Weights of a small mixture-of-experts language model, trained from scratch on English Wikipedia: vocabulary 16384, 52.4M parameters.
Below are experts of layer 3 (counted from 0) of a mixture-of-experts language model. Rows are named router (the router's row for the expert), up (a neuron's input weights, with its number) and show model dimensions 192-255. Each number is 128 + 24 x the weight over its row's rms, rounded and kept within 0 to 255.
After each expert's rows: a language model's description of what the expert responds to; "gets" lists some tokens that make up at least twice as much of what it gets as of all text. This comes from a sample of Wikipedia text that the model never trained on. Tokens count by the router's weight.

# expert 45
router [156 141 149 147 141 158 113 105 111 139  97 154 171 125  99 106 149 135  94 123 149 112 130 136 146 148 134 132 134 182 127 147 103 125 144 138  99 129 140 124  82 117  69 113 106 116 163 108 143 112 163 147 167 159 109 107 118  95 128 133 118 156 106 147]
up1 [107 120  78 132 127 131 134 154 159 128 136 137 120 151 104 100 180 165 122 156 109 125  93 155 119 157  97 123 128 114 149 145 124 169  92 130 125 118 178 129 114 168 117  99  93 141 145 123 156 115  95 150 169 106 151 154 147 125 139 129 170 128 161 152]
up2 [126 177 169 105 124 134 104 144 113 131 130 101 132  68 134 124 146 125 128 144  88 112 128 113 124 118 133 127 129 143 136 124 129 139 132 128 107 129 132  92 138 137 108 155 124 122 136 123 118 128 146 144 140 143 163 132  80 114 131 154 137 133 154 116]
up3 [112 117 179 166 127  76 155 104  97 151 112 118 144 158 143 152 124 145  96 116 124 141 122 135 111 109 126 166 138 152 149 148 148 145 138 150 166 131  87  73 126 141 124 114 160 173 185 109 119 125 113 114 104 124 108 102 124 134 137 120 163 123 125 114]
up4 [163 171  96 128 139 143 136 161 146 127 122 147 153 108 150 109 109 105 112  97 150 116 148 107 156 141 141 147 139 107  91 136 149 171 152 113 138 137 105 119 172 108  75 113 149 104 131 130  78 167 126 177 116 123 140 102 130  95 135 152 142 117 157 135]
up5 [118 114 119 134 141 102 109 139  75 128 134 158 124 158 115  82 168 121  88 166 118 114 105 139 137 123 129 138 146 139 133 128 130 111 145 135 114 136 133 102 114 153 160 112 145 161 148 145  91  85 125 130 132 131 158 168  90 104 110 129 127 139 128 155]
up6 [120 113 131 121 113 127 130 112 143 169 127  75 105 108 122 122 120 142  84 126 114 109 115 126 126 131 135 138 148 142 153 123 138 156 150 126 128 115  99 135 129 124 129 155 132 125 156 142 108 139 125  91 161 131  99 153 123 146 129 126 145 122  78 139]
up7 [ 93 139 153 123 176 146 127 141 114 101 109 132 124 139 115 124 145 164 172 147 159 134 134  98 107 126 170 159 166 133 140 115 120 140 131 112 141 156 113 107 118 144 153 152 113 127 133 124 167  82 100 141 133  87 128 105  79  99 138 164 147 125 142 104]
Verbs and inflection endings in running prose, such as used, called, described, -ies, -s, -ised, -ing, as in denies, rejects, uses.
gets: "ing", "ed", "s", " use", "ates", "ate"

# expert 49
router [110 114 112  79 152 130 130 143 122 115 174 139 123 147 113  74 122 128 135  89 103 115 116 132  99 135 111 140 161 142 123 141 114 108  98 124 176 108  87 113 117 115  78 138 108 138  99 135 153 114 129 144  79 116 100 130 137 111 149 140 109 108 143 149]
up5 [153 102 111  83 115 119 149 116 146 122  85 153 147  97 131 133 125 127 129 146 162 147 124 132 138  89 109 143 140 158 101 107 162 140 138 180 121 143  93 117 124 139 145 114 139 118  78 142 124 108 122 136 182 119 154 109 119 148 159 137 149  95 162 130]
up6 [130 140 148 108 143 151  85 120 133 129 103 147 101 116 109 104  75 127 163  98 126 126 134 161 134  95 158 130 140 160 130 100 101 135 134  87 161 154 114 136 158 134 159 150 139 121 150 128 119 153 107 118 123 157  96 121 135 144 121 111 104  66 134 126]
up7 [101 136 114 121 117  86 158  96 125 173  94 134 116  99  92 120 170 143 154 184 145 141 132 125 184  83 125 101 104 187 151 112 134 156 154 117 103 129 122  88 135 110 119 128 145 158  87 106 108 101 109 114 139 114 110 115 164 120 147 103 131 140 166 106]
up8 [149 165  94 115  95 184 145 125 177 141 147 177  81 152 136 109 142 119 146 153 133 160 158 125 139 100 112 150 131 136 136 149 102 105 106 145 128 143 154 136 100 154 103 116 175 142 121 113 128 145 118 149 131 136 108 116 165 144 133 110 132 139 130 122]
up9 [148 132 136  84 104 145  81 141 162  98 147 108 133 119 101 162 100 133 122 133 176 139 133 137 121 149 118 121 136 167 123 158 150 135 144 120  98 142 104 113 123 118  95 149 139 130 140 136 125 134 112 138 127 116 122 137 142 148 111 169 104 107 187 121]
up10 [160 147 136 129 123 130 155 149 126 109 172 124 105 120  96 111 129 138 118 146 120 136 155 111 117 115 164  94 116 181 132 144 170 101 152 156 142 173 125 105 101  98 101 134 118 114 132 144 146 159 124 138 143 167 100 114 111 135 131 125 140  90 119 158]
up11 [106 137  84  88  82 132 153 134  90 123  85 139 163 147 144 103 116 152 122 124 113 148 138 139 120 162 153 101 140 104 128 140 125 115 129 126 107 138 176 151  85 133 114 110 141 152 115 137 143 109 155 137 150 143 115 117 155 143 165 134 114 116 113 124]
Adjective endings and civic or institutional adjectives, such as -ional, -ial, -ical, public, national, social, government, International.
gets: "ial", " public", "ion", "al", " national", " National"

# expert 11
router [119 110 116 105  95 135  98 112 130 138 171 129 113 170 144 131 114 132 152 144 114 151 114 105 143 114 131 160  97 156 149 163 144  76 105 118 127  90 135 124 108 160 200 122 141 107 151 136 160 162 126 160  94 135 123 128 135 139 143 179 163 113 123 157]
up4 [125 126 120 179 158 153 149 144 165 124 171 104 102 128 136 172 150 149 121 135 161 155  64 127 126  95 120 165  98 166 115 156  83 137 115 121 120 174 159 140 153 161 149 156 123 156 145 130 103 153 123 137 107  96 151 132 109 134 134 136 129 112  83 153]
up5 [113 140  97 129 144  68 107 164 147 102 156 114  97 121 167 125  75 100 127 171 123 118 125  85 167 139 130 118 114  59 139 129 122 123 147 139 159 125 128 118 152 125 115 163 132 151 153 154 113 115 138  93 133 143 147 126 154 118 127 132 127 112 159 118]
up6 [173 161 116 135 143 125 136 136 142 145 139 133 101 119 124 147 134 132 111 155  73  99 177 150  75 139 142 110 137 154 130 133 100 156 141 158 117 136  92 154 134 131 180 139 114 132 133 129 111  95 142 106  86 106 137  79 151 121 102 145 133 103 136 143]
up7 [132 126 113  96 103 187 103 140 123 107 127 159  86 124 144 113 145  79 120 125  77 128 150 127 181 144 128 127 181 165 107 122 158 107 157 145 151 158 107 142 107 101 117  98 135 163  90 114 140 126 117  85 139 136 150 110 128 108 159 136 108 140  99 149]
up8 [ 99 100 139 136  88  79  87 155 139 114 141 167 151 127  91 108 139  98 171 113  98 150 118  87 107 142 163 133 125 136 113 116 153  85 105 100 171 135 145 134  90 166 114 115 158 146 122  98 144 131 128 126 111  75 117 161 139 122 108 100 107 108 107 148]
up9 [125 115 131 143 159 133 147 146 126  93 120  92 175 124 143 107 129 134 145 119 100 110 133 100 122 109 125 126 145 108 165 170 175 172 133 173 138 117 112  82 143  99 121  91 165 119  80 135 120 126 116 110 152 145 114 136 140 165 136 115 128 164 120 129]
up10 [114  96 166 139 122 148  93 135 138 108 104 118  94 105 115 170 129 147 164  87 152 123 136 114 119 119 166 122 106 123 145 121 149 100 129 134 147  93 135 122 114 156 145 134 120 160 144  98 151 143 130 163 120 134 125 143 107 121 105 112 124 159  93  98]
Word-medial pieces, often right after a capital letter like B or D, inside names and foreign words, such as Gu-ber, D-ire-cted, See-le, E.
gets: "le", "ber", "are", " member", " E", " Ber"

# expert 46
router [162 136 119 100 151 112 124 107 177 173 148 126 138 124 134 143 102 127 128 110 119 133 107 141 118 131 161 118 164 119 139 114 125 128 140 113 121 180 135 134 138 118 138 149 121 165 100 115 128 116 148 111  88 123 160 142 111 143 105 203 122 131 167 121]
up0 [175 149 120 130 106 120 112 136 120  56 122  91 113 113 117 122 108 130 129 182 150 117 101 122 138 114 153 144  78 154 122 115  92 137 162 134 127 161 151 102 143 141 151 114 104 146 152 121 164 109 147 136 113 135 131 152 115 134 136 137 146 145  92 138]
up1 [101 106 137 146 135 122 149  58  84 157 169 139 116 170 139 131 133 160 142 142 123 147 139  88 127 125 108 127 123 120 105 114 124 122 165 135 135 113 111 144 189 155 112 115 160 114 115  81 115 117 145 155  90 168  76 159 118 163  95 101 139 123 101 144]
up2 [140 135 184 180 115 127 117 146 132  91 140 151 163 154 132  68 105 168 133 159 121 137 144 116 100 106 151 119 111 123 151 110 148 124 111 115 124 102 131 137 111 143 123  75 142 146 172 101 121 112  90 126  89 122 140  87 137 120 151 123 132 123 136 190]
up3 [118 118 147 127 142 124 111 157 105  74 115 109 163 104 117 147 119  99 123 136  96 137 109  93 102 156 124 121 146 171 115 115 143  85 109 148  98 155 112 104 165 114 154 116 160 126 122 146 146 106 122 131  75 140 168 131 134 115 115 125 156 130 106 121]
up4 [129 125 150 156 160 115 105 129 123 134 154 149  98 108 109 111 124 158  93 129 156 103 126 134 125 109 104  68 133 169 118 148 169 134 121 118 123 136 131 142  83 111 125 137 150 112 105 107 212 104 148 109 129 110 125 107 126 153 182  82 118 108 128 109]
up5 [149 145 137 119 161 124 152 128 104 129 151  89 121 116 125 152 162 115 112 111 133 164 155 141 135 123 148 120 143 166 178 111 116 107 125 139 105 130 142 119 149  63 118 162 119 163 146 132 161 168 144 122 139 174 121 112 143 112 139 141 116 119 138 143]
up6 [178 141 158 151 176 151 153 146 136  94 121 154 134 130 131 128 122 118 122 164  85 136  96 165 150 163  97 176 118 139 167 114 127 124 126 127 155 121 118 152  99 155 172 154 120 145 116  79 138 123 103 137 113 132 120 156 143 118 127 166 154 124  99 133]
Pipe separators between cells in wiki tables, especially after header cells like Title or Season, plus semicolons and dashes in infobox lists.
gets: " |", ";", " —;", " Preceded", ");", ".;"

# expert 60
router [134 114 171 105 149 135 109 114 120 115 175 130 118 166 173 111 138 142 153 121 178 107  89 159 106  98 102 121 134 124 138 131 168 132 128 115 154 133  95  84 103 130  90 138 142 132 125 121 114  86 116 107 100 110  87 111 117 138 121 132  79 129 126 183]
up0 [ 97  99 130  96 172 120 118 122  88  87 140 132 150 184 133 171 119 101 120 147 120 118 129 174 105 156 130 128  84 113  96  92 152 144 118 121 143 126 165 105 138 112 148 137 148  75 143  86 154 132 163 174 145  99 162 116 149  93 153 178 123 118 141 125]
up1 [170 117 115 135 140 177 136 117  99 151 115 132 121 117 170 113 152 134 111 121  97 121 108 118 157 132  91 151 118 105 124 137 147 163 126  76 157 136 139 124  81 117 169 142  95 143 149 107 150 152 140 125 138 114 106 164  97 119 137 160 105 135 144 134]
up2 [125 105  66 142 131 151 105  99 142 190 133 171 139 133  72 119 124  82  96 121 105 129 117  93 127  88 122  95 129 112 133 116 128 111 132 135 156 151 170 113 117 152  96 150 121 180 113 146 161 142 139 122 144 150 162 151 123  63  99 139 172 156  90 153]
up3 [137 126 116 114 142  89 151 169 160 138  93 113 119 171 127 113 103 122 115 150 153 113 123 141 135 104 166 102 143 149 159 125 145  99 182 150 123 133 124 119 131 133 150 100 108 114 113 122 115 115 118 115 111 148 127 141  90 141 121 140 140  99 168 175]
up4 [ 96 132 144 116 154 153 173 143 115  95 117 131 110 151 128 100 139 139 126 131  96 146 168 181 112 116 126 149 118  80 101 104 134 129  60 145 141 124 130 150 120 118 147 118 115 146 110 123  90 133 153  99 145 100 170 142 137 126  72 133 116 141 140  98]
up5 [121 128 175  83 110 111 117 136 141 117 137 152 104  99 131 135 123 144 120 176 145 171 138 142 124  94 122 105 130  76 105 137 119 112 111 152 132  94 125 135 119 120 103 154 100 125 113 169 130 134 105 142 131 150 128 144 114 108 155 144 133 130 142 132]
up6 [137 124 152 100 113  96 174 133 130 120 105 136 107 123 136 100 130 153 132 101 110 118  70 137 176 154  98 133 120 150 152 159 122 113 118  98 168 102 138  95 136 121 116  77 124 130 114 116 173 159 161 153 111 144 106 104 166 175 102 146 126 105  93 147]
Agent suffixes er, or, ator ending words (suffer-er, surviv-or) and nouns of war, government and title like War, King, President, chairman.
gets: "er", "or", " War", "ator", "ter", " war"

# expert 37
router [124 134 133 120 110 142  97  95 165  95  99 148 130 165 151 105 134 145 159 129 102 111 125 144 115 136 121 111 138 100  85 158 114 142 105 109 120 137 132 114 113 116 140 155 156 137 139 147 129 130 127 121 109 103 173 170 151 122  64  92 157 142 113 104]
up10 [128 172 122 155 161 168 104 117 140  84 130 133 142 127 133 121  66 129 170 139 141  95 153 114 154 154 149 130 125 131 146 119 115 126 110 123 130 119 119 158 164 136 145 111 150  97 109 151 115 168 117 123 188 141  80 138 117  99 117 134 139 121 118 136]
up11 [126 126 124 155  89 124 115 106 141 109  90  91 123 134 111 146 133 166  95  81 103 108 135 108  99 158 139 144 140 119  85 161 127 126 140 153 132 171 143 150 125 153 144 134 118 120 103 109 125 126 136 110 115 102 155  73  89 141 124 164 136 111 112 151]
up12 [127 103 141 142 126 134 134 150 136 102 186 140  89 149 128 127 146 107 150 139 123  94 142 135 131 126 105 114 166 143 147 133  79 114 116 128 113 124 155  95 126 117 150 112 122 127 128 159 130 108 145 201  99 128 145 164 133  74 152  69 157 155 129 127]
up13 [161 141 110 144 113 146 122 123 126 151 133 136 131 145 145 139 120 105 122  70 136 161 146 105 113 176 128 140 125 115 143 137 132 103 101 143 107 135  97 166 175 165 105  91 129 118 147 111 143 150 147 163 130 132 113 104 110 177 129 117 148 171 119 107]
up14 [129 144 148 166  84 147 136 165 110 139 166 121 224  82 128 118 123  95 148 135 174 146 130 104 113 121 175 118 133  77 118 115 135 104 110 150 145 134 107 108 175  91 127 124 151 118 107 149 109 147 120 117 115  93 135 136 161 123 125 101 117 172 100  90]
up15 [151 103  92 140 140  92 131 108 141 174 144 153 196  89 144 128 129 166 108  81 111 126 149 145 127 144 131 161 146 105 141 119 142 141 132  74 181 118 123 146 158 108 125 111 117 150 126 178 166 140 133  94 125 152 126  96 106 124 141 120 131 104  63 141]
up16 [ 87 133 107 118 112  92  78 150 112  99 130 120 141 144 125 115 111 160 140 104 136 130  97 119 170 142 119 105 106 158 143 120 121 104 110 103 133 114 155 116 106 126 175 128 122 113 157 138 132 154 120 123 140 108 139  88  85 100 118 180 183  97  52 154]
Place and country names finishing a compound, especially in sports team and city names, such as York in New York, Angeles, States, Iowa.
gets: " York", " States", " City", " Angeles", " Iowa", " California"

# expert 40
router [ 92 115 101 115 118 143 127 119 135  83 116 130  78 145 145 114 144 141 121 163 135 104 156 170 160 134 123 138 151 143 139  69 119  92 114 118 168 124 133  85 132 135 143  94 165 104 144  86 147 129 116 154 143 125 124 129 110  89 149 106  97 102 113 140]
up0 [ 93 140  95 125 129 138 159 102 149 131 165 134 175 171 117 136 130 143 191 191 121 118 172 163 173 118 113 114 137 143 159 123 127 144 132 114 144 125 119 155 122 116 109  95 111 152 143 125 129 125 162 120 190 137 131 108 132 145 141 168  88 128 116 136]
up1 [151 156 125 145 180 160 153 122 124  98 152 119 121 110 139 108 137 143 128 122 176 147 132 145 156 124 118  89 138 149  56 157  70 150 155 127  80  82 138 139 126 136 164 138  86 133 121  89 139 126 130 130 131 132 100 122 123 105 113  85  97  84 108  96]
up2 [132 119 109 100 102 157 133  95 134 114 105 140 131 121 116 111 135 129 149 135 119 105 111 142 168 127 126 144 139 138 163 146 122 109 140 113 119  97 128 147 157 152 146 124 133 114 139  92 112 158 147 126 110 125 146 141 135 145 171 111 121 130 125 144]
up3 [150 140 135 112 127 119 146 121 165 157 117 164 131  98 197 150 124 119  98  90 141 135  98  78 132 132 106 134 158 114 151 140 115 118 132 107 137  82 154 113 108  93 159 142 117 196 144 129 123 166  89 103 106 122 128  99 163 143 109 137 133 127 157 124]
up4 [149 145 132 150 137 156 115 107 124 146 119 152 134 136 135 132 137 160  90 158 159  96  67 130 120 154  95 180 115 143 138  94 118 116 152  97 134 139 100 131 102 118 109 129 139 140  55 116 159 124 105 151 152 104 125 128 113 107 152 126 157 111 174 100]
up5 [ 65 115 110 133  99 116 122 137 116 107 154 122 142 115 144 138 109 108 142 174 131 127 106 104 126 111 192  68 111 155 135 147 148 111 118  89 155 146 107  82 104 127 133  97 122  93 117 164 137 110 137 108 139 154 145 122 137 100 134 142 124 129 175  75]
up6 [149 115 174 186 142  93  96 139 148  91  94 124 128 137 120  91 135  82 123 144 119 189 124  95 100 148 101 104 167 111 114 107 146 139 124 124 103 120 126 162  95 145 136 117 147 128 114 104 150 138 114 108 114 114  96 177 158 130 236 154 145 136 119 109]
Mid-word pieces like en, n, an, ens, orn inside foreign surnames and place names, such as Krappen, Klenell, Prnjavor, van, plus didn't.
gets: "en", "n", "an", "orn", "ens", "ans"

# expert 63
router [140 136 156 130 103 144 122 130 111 137 144 117 160 161  95 106 157 104 144 126 106 145 200 130 100 103 150 151 123  96 129 130 144 146 134 116 120 129 104 129 142 119 105 142  79 124 145 128 116 142 143 182 124 181 126 135 127 165 154 106  94 128 138 102]
up10 [146  99 126 153 114 182 158 141  83 126 134 150 147 169 164 131 161 147 146 152 122  87 160 103 148 151 145 156 131 135 126 157 118 109 123  90 135 161 152 154 113 127 105 138 133 112 130 162 137 119 162 121 193 131 137 156 157 120 160 113 106 117 101 122]
up11 [ 99 170 155 179 177 145 157 115 103 102 126 166 177 104  98  95 147 121 158 164  83 117 129 116 133 117  54 131 128 152 132  91 129 129 165 167 120 133 130 114  99 119 121 115 133 161 120 116  86 101 148 134 149 133 185 145 108 120 135  81 129 171 147 160]
up12 [ 99 125 172 143 132 166 134 145 123 156 123 139 135  75 135 133 131 118 153 104 100  74 133 117 132 134 149 120 153 130 184 122 138 140 131 131 116 114 145 157 130 137 130  74 161 133 129 129 124 116 145 125 141 149 161 129 114 119 105 113 137 167 135 177]
up13 [137 102 124 140  82 137 115 133 109 139 132 105 112  87 121 110 114 153 136 165 118 163 119 123 140 149 115 127 101 104 118 159 172 141 128 144 171 105 118  56 135 125 140 138 148 114 136 123 126 135 149 131 118  87 128 104 130 146 151 114 116  89 143  73]
up14 [135 156 123 156 146 152 154 137 116  95 129 140 154 133  87 118 138 101 121 103 188 129 142 171 131 143 123 138  89 138 124 156  33  96  98 127 140 135 140  91 113 130 116 146  91 119 103 114 109 110 138 160 135 126 125 150 159 105 198 154 149  98 119 144]
up15 [169 135 119 145 133 170 158 129 164  95 137 112 127 130 185 121 131 124 165 149 118 155 106 115 169  74 137 131 127  98 143 132 121 135 146  92  98  94 185 138 174 115 170 154 121 110 104 171 120 161 112 131 115 116  81 175 144 141 132  92 146 141 121 102]
up16 [144 131 129 111 158 156 111 155 127 152 140 153 132 116 134 163 164 129 192 160 153 106 152 145 132 138 173 122 123 158 124 148 131 145 125  81 103 142 172 121 160 121 132 131 149 115 171 157 108  96 134 120 151 122 189  82 134 142 169  81  69 112 100 148]
Adjectives right after the, a or an, such as former, local, American, young, first, nearby, in phrases like the former Susan.
gets: " former", " local", " American", " large", " female", " average"

# expert 39
router [111 132 154 134 138 175 109 104 115  81 121 144 123 160 145 145 152 133 188 146 135 131  78 136 135 185 133 114 142 187 140 161 150 105 105 110 103 122 131 119 115 119 119 138 101 146  82 105 122 121  94 137 129 111 130 122 113 124 113 134 161 103 125 153]
up1 [123 136 150  83 150 112 125  63 133 185 178 140 138 138 139 146 146 126 103 122 112 155 139  76 105 142 168 115 147 110 123 155 137 102 102 103 135 116  93 116 167 126 103 116 159 135  96 106 149 139 129 151 148 172 162 107 102 140 135 129  69 133 135 162]
up2 [ 96 177 142 103 181 161 144 145 165 102 139 141 142  72  98 121 146 188 167 143 129 151 139 151 155 102 161 110 119 127 137 161 105 129 135 164 123 191 138 117  98 110 125 129 135 128 138 117 164 124 105 104 105 139 133 119 127 137 145 127 143  99 144 163]
up3 [145 120 127 139 135 106  92 117 135 112 121 111 145 128 140 127 103 122  98 129 147 113 155 172 154 143  94 159 151  76 113 134 127 107 139 123 115 116 145 150 146 139 114 109 151  95  88 127 154 143  71 140 174 118 184 144 162  92 107 161 159 154 106 119]
up4 [116 111 112 133 138 107 118 153 116 114 122 107  89 135  97 142 176 113 103 145 145 154 162 122 154 171 157  81 155 117 137 174 152 102 107 106 129 105 136 168 164 117 111 130 107 118  86 120 121 187 144 137 122 143 166 137 104 161 100 114 111 121 150 112]
up5 [106 130 146  99 178 132 125 136 166 134 140 109  95 165 129 136 122 141 161 108  92 175 175 122 133  97 128 137 132 148  99  94 148 112 111 109 141 157 143 135 127 129 140  96 144 125 121 132 150 117 124 152 115 191 127  65 106 129 102 134 145 107 129 188]
up6 [142 131 112 137 122 152 164 132 110  91 124 132 106 110 140 120 180 130  83 141 115 146 116 136 152  92 147  91 110 125 125 176  99 116 108 138 108 135 151  93 152 183 126 136 169 117 163 128  84 151 124 131 121 144  94  99 152 118 147 164 107 130 129 133]
up7 [129 125 143 108 147 107 124 116 109 148 107 149 150 151  93  97 141 124 130 116 140 118 126 126 132 148 127 180 120 107 122 171 123  77 144 161 132 111 136  89  91 156 112 105 136 126 157 110  52 128 118 121  97  97  72 120 100  99 136 109 128  75 144 154]
Word pieces am, ub, ah, ram inside names and words, plus first names and titles, as in Jamie, Lubieniecki, Ceramics, John, King.
gets: "am", "ub", "ham", "ram", "im", "ah"

# expert 26
router [158 128 140 109  89 133 125 161 137  84 109 144 129 127 120  65 111 154 173 146  92 148 154 160  84 155 132 143 142  70 145 117  85 153 144 115 155 124 158 108 121 143 150 119 167 177 158 156 119 129 158 131  73 108 131 171 142  97  63 142 116 138 106  66]
up4 [143 132 136 118 104 101 153 162 143 102 112 103 135 152 119 130 170 130 146 187 101 145 125 125 123 143 144 138 128 134 183 143 120  96 138  99 112 118 130 125 127 145 115 105 106 136 107 111 156 140 186 108 138 170 125 154 134 123 135 132 134 131  86  92]
up5 [128 157  82 129 163 134  98 187 142 127 111 177 101 132 149  71 144 123  97 108 133 139 139 130 150 122 127 143 122 136 144 108 120  77 129  97  95 119 150 109 113 131  99 123 127 166 131 120 135 165 137 139 180 117 137 139 116 129 127  77 110 133 192 104]
up6 [123  97 141 140 136 122 149 128 151 130  53 115 141 161  80 149 148 119 137 155 114 178 127 107 140 121 190 163 116 150  99 130 176 149 130 115  86  83 134 131  79 107 136 147 129 148 161 107 165 119 148  82 150 160 130 141 116 113 127 142 147 136 122 119]
up7 [159 134 116 144 109 100  67 144 134  72 129 122 157 134 123 124 128 111 114 126 128 108  95  90 143 148 132 135 115 134 121 114 113 112 128  79 131 152 112 153 129 140 117  91 151 120 169 158 106 155 145 116 127 110 132 124 116  90 132 113 154 112 144  92]
up8 [141 152 162 151 183 136 147 106  99 101 138 129 128 116 142  99 115 133 101 135 120 159 167 146 135 190 173 100 120 126 133 107  96 128 148 121 135 149 137 132 106 161 122 100 137  99  79  92 132 102 118 140 135 139 111 137  93  99 148 112 145 118 146  67]
up9 [ 78 147 114 124 168 104 132 125  86 153 112 125 125 140 179 144 142 152 106  85 114  75 123 125 141 130  95 116  87  78 124 139 126 138 101 118 143 121 135 117 118 152 150 147 126 155 159 129 137 141 142 137 161 111  66 132 127 126  89 156 135 122 101  68]
up10 [138 126 163 135 132 121 120 186 150  61 132 144 138 151 122  97 139 141 111 143 141 103 121 145 109 108 114 152 130 107 142 112 118 124 157 131 106 129 132 109 116 160 130 138 161 147 124 121  97 145  97 140 131  78 149 123 175 106 105 120 143 154 129 148]
Column headers and cells in wiki tables of stats or results, such as Apps, Pts, GP, Turnout, team names and dates.
gets: " —", ")", "%", " %", " Votes", " Apps"

# expert 50
router [140 131 110 126 126  91 161 130 173 133 108 119 116 138 161 116 139 112 151 153 102 161  92 115 124 120 112 141 158 102 138  68 111  61 117  87 151 113 139 107 130 117 145  96 110 188 110 144 143 126 139 109  90  87 136 145 132 151  93 156 133 169 106  94]
up0 [141 136 143 186 128 127 118 153 113  95 138 126 135 114 126 167 132 162 137 150 118 148 114 112 123 127 123 176 107 137 148  94 138  77 114 123 112 114 135 143 169 133 177 119 152 126 132 158  93  90  87 141 128 143  98 134 159 131 125 112 125 110 147 134]
up1 [167 118 124 136 122 151 136 110  90 101 131 132  99 128 145 132  71 118 130 134 174  74 107 125 125 139 126 171 149 142 150 126 116 143  97 135 108 136 149 115 147 121 139 111 143  93 139  76 142 187 175 125 134 124  92 100 154 111 158 111 142 130 180 130]
up2 [101 129 117 101  96 127 153 139 125 128 109 138  86 123 117 182 139 133 159 148 137 152 119 138 137 104 142  96 141 155 131 115 130 103 160 162 129 143 144 152 149 105 100  94 156 169 115  89 141 133 183 160 117 166 148 115  84 105 138 131 149 129 128 122]
up3 [116 153  99 112  98 148 101 131 143 174 173 145 131  77  75 152 105 140 122 100 134 138 170 114  69 133 152  98 143 160 127 143 125 145  83 124 108  71 102 120 133 133 170 101 112 153 108 125 130 174 100 111 131 181 101 156 147  89 108 136 148 105 164 166]
up4 [100 125 149 107 138 156 117 138 146 149 129 101 126  99 159 117 135 109 120 143 147 130 126 108 143 125 143 151 132 154 132  77 114 108 116 140 186 126 149 137 112 128 198 104 141 140  89 124 135 126 107 126 113 131  95  63 110 156  96 151  82 123 148 138]
up5 [104 135 144 162 174  81 142  89 179 135 111 143 163 132 161 158 140 146 158 131  94  72 160  88 115 134 171 121 145 167 130 112 146 100 111 146 108 131 135 132 147 105 121 158 121 113 122 151 111 114  88 134 129 113 111 108 103 132 152 149 183 100 122 121]
up6 [115 149 132 139 143 139 135 126 110 139  77 137  95 143 157 125 126 156  66 105 151 111 154 169 138  98 156 108  76 164 144 118 156 108 135 172 106 158 111 102 125 150 114 132 119  83 130 150 140 109 120 128 133 150 128 120 143 137 138 148 169  92 102 155]
Competition terms like Quarterfinal, round, Championship, Cup, Open and table bars in tennis, fighting and football result lists.
gets: " round", " Championship", " |", " Open", " Round", " Cup"

# expert 52
router [151 117 109 110 118 141 142 104 130 151 117 139 100 177 105  68 129 112 116  90 130 104 132 128 105 125 114 127 151  70 120 154 125 101 149 150 144 106 126  84 117 117  65 126 121 144 167 163 101 115 109 112 149 133 168 134 129 141 152 114 164 172 104 163]
up1 [147 125  86 142 130  85 162 161 113 155 154 117 145  92 114 166  95 163 172 128 131 178 128  91 122 121 140 121 134 123 132 142 148 131 115 128  83 134 157  95 111 136 115 126  99 127 143 121 168 137 112 126 168 134 125 137  99  71 119 195 105 119  98 129]
up2 [153 152 114 101 129 116 169 133 140 132 126 134 160 114  83 121 146 115 107 124 189 121 144 120 115 117 115 120 132 144 181 156 147 101 126 162 117 122 147 135  95 116 138 134 177 136 155 150 108 135 158 113 114 115  95 149 125 146 121 139 140 120 144 142]
up3 [121 193 111 142 126 158 125 116 138 135 125 150 121 124 114 129  96 125 135 124 137 118 160 123 149  61  76 111 166 123 159 125 126 126 188 115 133 124 131 134  68 134 137 113  93 169 107 128 165 133 110  85 146 111 100 127  83 107 114 145 124 128  97 112]
up4 [133 140  68 120 121 140 120 149 137 172 123 101  88 129 115 120 154 105 134  96 178 150 153 116 143 151 104 154 122  95 157 142  98 139 133 131 169 156  59 113 137 115  77 145 172  90  73 161 138 163 133 123 116 131 114 144  98 132  96 144 127 172 121 115]
up5 [125  82 115 115  99 158 125 100 136  79 106 106 131 159 129  86 129 126 111 141 147  99  93 159 107 108 173  82 164 139  93 126 103 158 147 130 131 126 116 130 131 122 111 113 101 164 125 129 150 102 141 101 110 117 143  94 150 108 158 121 109 153 173 152]
up6 [ 83 112 178 160 126 153  93 136  91  78 127 164 119 136 111 133 154 134  87 143 143 119 194  90 115 144  93 120 144 136 154 128 167 100 120 141 129 134 162  92 102 110 162 126 154 122 145 103 113 123 117  77 141 141 146 130 159 164 167  97 138  75 115 140]
up7 [101  88 129 135 129 178 113 127 125 148 126 114 140 120 144 155 132 110 107  64 112 129 118 114 117 108 145 148 135 106 136 114 148 119 132 127 131  95 153 113 171 130 169 182 172  84 138 101 170  92 163 147 114  82 136 126 175 140 114 146 123 119 121 101]
Plural suffixes completing nouns, such as s, ers, ings, ations, ments, often after other, two, several, like installments, breakers, withdrawals.
gets: "s", "ers", "ings", "ations", "ions", "es"